{
  "n_experts": 32,
  "moe_layers": [1, 2, 3, 4, 5, 6, 7, 8, 9],
  "normalize_top_k": false,
  "lr_router": 0.00105,
  "norm": "rmsnorm",
  "positions": "rope",
  "rope_fraction": 1.0,
  "attn_scale": 0.125,
  "tie_embeddings": true,
  "init": "uniform",
  "init_std_down": 0.0,
  "optimizer": "muon_variant",
  "lr": 0.00708,
  "doc_mask": true,
  "steps": 5307
}
Below are experts of layer 3 (counted from 0) of a mixture-of-experts language model. Rows are named router (the router's row for the expert), gate (a neuron's input weights, with its number), up (a neuron's input weights, with its number) and show model dimensions 0-127. Each number is 128 + 24 x the weight over its row's rms, rounded and kept within 0 to 255. Numbers have three digits each.
Before each expert's rows: a language model's description of what the expert responds to. This comes from a sample of Wikipedia text that the model never trained on.

# expert 21
Accented foreign names
router:141105122181087092120142135124112134119105121118122156112165103150107107140097058132142132117121140107099124156104102144184137109128122180143157145121136146122129127185133104120152141150120169093159161098141125160139125127110128118163148145146142162166130128119121113144101144087104086136116117093065127124155149091165115116132105150129138135147166139150180155151135109120150120124100
gate2:101146118080120140138160121122120132142141084147139144152143099110128113157118087129153107132115108110113144136150108123124137125141148098104119154120121194105188110090132104108086110153143122124091114125161165107111124139100121147110112106080143109122132146111101135182132124090139156127116126090086157142148112121166106108128138113120132123145159093110117142134135147163104110095114
up2:116099100164120114108079161149193140130124105120087168108146122118078130149145118156149131099097118149127171115095162110093116197119139164159131130101130096129169128099160093114132160106078146156107135161136139101091164167125112172158141136114132115113100082098106147143096089118068138107133135160105151115148099106148171101139111097142105133103090104078134115113106146117076149127130

# expert 16
Prepositions after nouns
router:136141142111121106121182127123103144089102143146094152099132149151096140153133113140142139143139155119154102149144106150123097108109120139141128127093174145141166153135104126113088178182140157138129150116154125149089124150128153188124186166145143147121150147104095140120147166117122164097127122143106133143164138107144097108097131148108129149149150125126138145122167110182121142145115
gate0:067134127130102162145186142140130129096153161113114137087104132139113099119121138097118106157083124158118124136140125148128145125091168055137128124124083113148072147157154117105134173116098116166142090140138138108126101104134121138164117105161136119136119116104138129123127130117139083141122113149126181120197141132110131116089080131137144138146124148096094119142172141117125178130114
up0:116135112115105133098115124101130123139147157120096099117125119159156132136117161123203154126127157117115163115131066092132081165138139134098118122164108173101135101105106169091111118128147121175128142120098145093164122110130168126149089148135119134152127093119168129162129106105128104127145184114168172126131098136122110146114148137114090151114138137131092131143130157162151108141110

# expert 11
Word endings before space
router:131107126146122143138121114145121168112100087122123133135154136139091105141098091093129157116152139087140107153129118176136121153111154146104153122096166135165126117133126141141104167150147146159144136066121174135071124150107146140102151149130156145135136145107133085157157144155117144132113128114084122120139148078151096115095122130114166147138207100120125132165116111141131171123099
gate1:112140117130089121123126140073141099123166101151114149099140110164140115146126109142135110126106149099142100131112090131137093144148135146123104108155099107140126136111155131139152094115117134177164124117120147126085135114097118100087137098143151113137094145097132144102098154116102109142091140106110085135097146123125116102139134105102181141082127199136112161107148131106108137114194
up1:136174100116163126129161134119118143132145112111140142133129130120092172122093127098112121139184135156134128126112149145107144150094100111141157154118097132111102132118107159138109130113136120105120150145099094140136102149162168174147163144114136131107128127152165131135107130118110146109093128177148111085157137092142145117147147162135085115137115066140178107173134096121128122114118

# expert 31
Verbs with to
router:184141122120105110128164115132057131100102110124091143087135171163103128174126114112166140109163145092117134150138147160133113144111121128137118125121176156116135160123125137126134143151117148107132166129133113118088125149136158139094131182133156158133124167109119138154151177104107124140141124100098103143121130117169076109141156142066139146141166135180131150140151109132139160131095
gate0:067155131098109142157172125159173124114165133123151128063104136138106126152139132094105112126111109093131132138112142116110137144110131090119147113121104115127141140165154139094142152148116151130117098164132125069142115086124137131150127110144158136134121105104156154078116115088123117096088115142098141091213123100085133135125110155107124133129150162086152110144176147151110164127136
up0:116158107144075136120129101117109136135140161131141090109146119147153138184101187096174153130109147106131146107112102097127115128132110131141114113123094161150141114164100166109165133129138170136149126131116168071169107092127171134145139165145125116141166088149156117166123150117120146139104151124141140134119142132134090161108113126161091149134128133124079124115113162148115132140091

# expert 22
In and word starts
router:137129119125125101138152142106089124120113099120065142110139151143112136169100139125181114129144151114135133162156108141154096150106156115121147101100162191163156150156122172156117152147110150144123123073128145124096135140117161168119131124165133138144168159130128135108165119099124166108116134139075111143160122115138096131125116162119163147164134093134147160135172104129131159131114
gate0:080130120095116148132166123129115123101149131117101119070095141127125151104129137103126091145143156102110156132147133108126128117131135080144117100130107140167093154155104142114118138147142122131095141125143120109106120089173152171151125139123154075100106134099137128113105153099125125137079093172112174127182119095122156128089099125117132125126127118119100113121137142157145175160110
up0:087131101118102143124114108119145146149146125125127098096162150180163130152109166098143151125120162131127154130108097117147114149149135162121129126141103162134136124129126155139174114114120146143165144130105149084127115141108174156136144086109115120152130104139152135160101103108122099128109144104136158140128147125093092144116101120113101128121091113113071159145149144173137107196082

# expert 5
Prepositions and directions
router:133131098112111092120175136126106103119135133135100123111144152165124146153117126096144113105130144115130129153129093132157105141102127136094129114052159143129146157112121141101114152153123143134148116105113145122105134125112144143126154120143132106141115153095108138130174136099128135079144160120083115153173150098126081150128132132169149202145185097133138142141134097113128160152113
gate0:062113120110130128127190103130149112098157106123149119096105140126140131154120140099079137134170128119111120129129111063154141090120146072158129128112096114175086159166155109151121153147149165121135101139136128122121113113159156121159121142125147131139102155105149131123108132121147121145116128147086168149198121145103076112100080139133117117126124108114135105125144107125128159153126
up0:097162082165086149145126137099107137124139153135130123067159134123174113141060138128149154128133154105119178106158084110168114172142157140127104104114081155141119131151136121134120090094113100148170167145103139070147100128104170135181120126102120117147129096160147101143099132138112136144138123110107150151133137122127110138128094150089101139143101150109108144133106145152139127187099

# expert 17
Noun-phrase openers
router:121147118158129104130181107086142157104122109112078136116158155124099152138108119141139124138175179121161104169166092160142119107112134129117125106111146161174123156151125141132104147163107164132137140105132134090080120147144139197086154141172131154134179163111105125124166153126121147136124146120097147123146163127134113096119095159134144162143155130136136157118150089165104144105146
gate0:101116124099114134138170116133180091116165152131117157087110118126123154120138146076117102118122144126143100131134124088123115101135155095125162130120099163152067146138157149130111141158134136119109112148120133115105137110157139156164130135128131111119095127125141121103123160151163087134089128153106186133227141143117109151103119139113129151119123143110135102121145153158137166147125
up0:106118096119096120123132115124127125131152120119101082108173130174171149172104163144145148131129151152114149080122113108140100134149146142121131128120102137148150140183112180113176086117151117126152139120129168124152143138112155131198131120107136125156099089167135119155123107104103151122113148129160152115141119131154133152108115121131098139132117165111102140135157136155144105156089

# expert 0
Table separators and modals
router:127158113151113112137169108092130127111117102104089163136160127124112127180141108108147162108183168081151109160144129162141128120100150126159162143108177135127154127153110108119133163143115164097144165109144146124122127129126163153137151136147153146142135184115079106112146145120126151124134119093086109121145145121173103134111117155082126143152164106182148161157184105138122149133113
gate2:115153125080117141143121112114117136137102089156109138177142150110113106143134105112138138104142091109105156168110118138128140137162155109129081147112134164141166136107111136123092122128169133146119104139139158138120131138116117130114137110135121108116142127134141127176103074103153186123111105150106127133133137151160091128126166183159128089159155088128088166113099150139095135134142
up2:109139137178119105140113180156167174118130090125078153108094103116115100167090134106157145104134127124114174123133152126116124148145147105181124111113100097124140125117125064132140161121123154109150134130145157149109153105117132142160131102090118140125065107125133152164078101120080117104132145184071141112152127127128165094112087095157137101119101096083134141140122158097115153145157

# expert 4
Adjective and name endings
router:151112112119102110144155114111109160120125096088117115100160127134093094140079082118114168078165153129162112156124107119136123133116156129111138094087143123180155152152132159152088160190134143124119148088127143143095121127114171154096168187150190128136124124121111104135145152146103127100129168120099121155150174077139091155101104155083126175144144125127144139155122104142144152137125
gate1:138095119126151099165131129124136106115153086155140135118105119115134121142101094157155116149115117124122119142177105139151096125115120156113115133137109133143119154134156111143124100119130140127150121103127123126088124112057096121132069123146157115159109127089111114110137183130122123122112123112100084157096169095152110069108129123114164114093144164115113118122168103099111140132140
up1:155163146151142124108152157122170146165108110115116111115165139103126147083081130099123110133157118147129177128124117121120157157114166137147132117120111134107107107132095151112116106143111096138123153144088101103160115182157161177135129152106135135106124105143145135120104158156117167073078110144128148112120092114121156105152146168139113145121133087104196127158085115161125102157125

# expert 2
Word-final suffixes, headings
router:148105098122085107144161098106113122150113083147070133116148168163128118173109116123139153087148156138119122165146133150170098136113117132085194096115161173132148133121098136120116139129092155153129160126114142072131132136108145120102148142168132159139166177123102095162134176091108130081120118130095136130147139114142132124092116162139180122140146118112129172146148099107135153114126
gate2:149143125076129131144152143101099165126132079125112111184116113108120122138097098164141147089123117116104177125135100108114115125143149118109086144125146175135156161092145138160079138130168131111161113098159162139091134150088102150133119107112119131107151154154139121145141128129180152146084092090064141110135104126146115088138151110140107115142146109139102093136143182153126145137174
up2:167139118153127126073107184128154130122143097168090120087134121120101096148127142106157132114091131138144169127117228117119110186123154090167134133127121134124138116115150093128150164102082124108099087134135132106100156127138102128177147093136131114101099094106129137137095100124102096095126115143106147154127108107165130124138120122131138111132097133079123122130117167148072120125108

# expert 1
Noun-ending word pieces
router:105115123170109122110161136117129130117114116135102155107157151166140098167147098103108116110128157107119126151142092134126084122105107180107193084073139130140149147146115110122104139158146133163137141129134138108107140141112141118130151165156138176155148140113061117146146149119128141109132125109124132129159134095171106125129140150112135137134169113145134141134142105171148143134138
gate0:092128132102086134133181121160145117107144137113111092096089151121146137137146137090101125152118124126121142130099127100126122120083154079158155104086118123137103176195145125108120139141128167145110118142102149137134156094148156123170144134141132106117104141112158158137090120101150091127090125162127176156187149121100143134129107135176151130108129136095106110115146129152148134122137
up0:093129075127105131142130146127104128124137163123108093102147100157140137122083173125159141137111153081095143097092097087136087172155165151107144128123104144116112116146124152108120125108143130129129157126130137115164123098104161131181133156101115111141158109149113121124089107125095129135105150129145140126114131120120110169124144107105099153143137116135097134116105139155141126142113

# expert 27
Syllables after capitals
router:135123125163102125131165141106141119101123083137124139131165118135141126130090106128178152127115132089098147166143089164170123130125116143147179100125134143157140130149152134168142165135118180131166156119129160114123119140120122126146151156169135170135146151046137101125130115085098134123109116123082098124180159112151117135100134125099153136154159140145162136155126090135123130075095
gate2:114179138083136120125139145113105151169102084130126103134128110137117144149103088137169133134132107150096148145130094115099142145138148130148127146111172162141156157118114136123102125157165137137139127107135145130148121171129121133127094129117107136134102163155145114158131084089127171161115113118090117114115112124149130126122153149144131123155140056129110136153150142149145111101133
up2:097104100172115095087129175153171117136130093113088124110145096092117127147102138140162133104125135146113121116133183104119127161112150107159145118126120082150155119118111100118129157128091147108144131170136156138090155141117128122172128092081122158101099098132112111107070113090057131109130120166114167112133119089135162148142129103167124117137089090083131138138151133121099165112167

# expert 6
Consonant pieces in names
router:140131101143104099125137117093130104118097113152113131101201127134116111143117114123181125130144138087122142173134110167147114133149152135137143120120120132146136124160114141162107163140136160126155116112109160131120115148081135151135149161162126158172170155108112126125159113109118134141118137110087107158163104138138091128113127154121126130187158137167149144186116092129104115135151
gate3:106154141113120136151102115107161113103091085171112087095144134150148140151123135128135115157130132134119141118141123149162146148101159111146151105132162122146102136142110143160120150134140072114124149127106180135092148129179097145119076142113131165088150148125123113153161152096151122101124149144114122099175115133133152119102134122146149135081079096123140126155129133098120161115134
up3:194100130168132140112110109122131135115126157161147098073158136106126133146165120111132130151134154098141168113134176118101153134122105122125148084099131112115146132138138106122072166126138102127155138090162124134136109102128151140125158122156124149126086124108159143116104166096153118132150147115188125122086114119088118122142149137161086134112118138138132102128110120139150143136096

# expert 9
Numbers and word endings
router:120153135150137125122137137077095139108126109129105121107154126150095101150119120091150124104138149092123126153135116140127116115092113140093121124093148143188131158110152139124106124141124135150121146093179128118078117124142151168134174156127134157111128175101119126114182170132113116128105125102109135173177173118140069152114134146102133138145183119114132163138097082161074163149138
gate1:099131158171133114112113158109130121123169101154118156132112121128162125097128063152153120159117134141141100120166108128133103132129094156077105135176123110160167125092116132158147117109124149168126112089130133114095110109081116082111100129154139136147074161112121158103123161133143104159118161139111091125148168141124130095109141165090120114096130171127161127095127120073140142106148
up1:113177090151121101125136147130159149153117153139155088136145125103120166124102099139113124136158124116116149145107143137119149153118110100152131126114116097126125102118121114141110114135128089119139191179075143124152117154164144131136149149094142121107122130172137126124125128153117149122116106167143121108175129100125135138144129175175122095127119084134185116173120123148117095123127

# expert 18
Infobox colons and brackets
router:154105132140098071127172107096103103145112090120121157125175141164133166153115133139126111130127127109149132154121112150171111165146101164140137125131147130126122132172103149129145151145116138151149147130126120130135132151102203116154168174167173158152136143121128076158127140102112151126117161108079120135128111113153127107125129135134135161145138117156146150161190096140143111120123
gate1:116125140117130140129123115119160090102145098144124150159133111158140131167114097151116127147108128099158139126104092142135131136146087144079108126176121132137140135113169118143145064095120126155136114105175112119089136113100135103100093138149141127137083151091117136128123160126137093146066154130132076145151138114114113106153155116121158125090130179126105157124122141094151131123135
up1:117149159119128116137138136091119148151109121126148113127157111072120169092128125133098107122143140138111152134110132117145138117112178149146131099125109155099129146116109139117138125145130097111127144155092114147141111128193142151157146160110147107092134131194142121169123137158127172066122127148100149082130102116132126129139150186160084098188125095125151112117093120153127078141115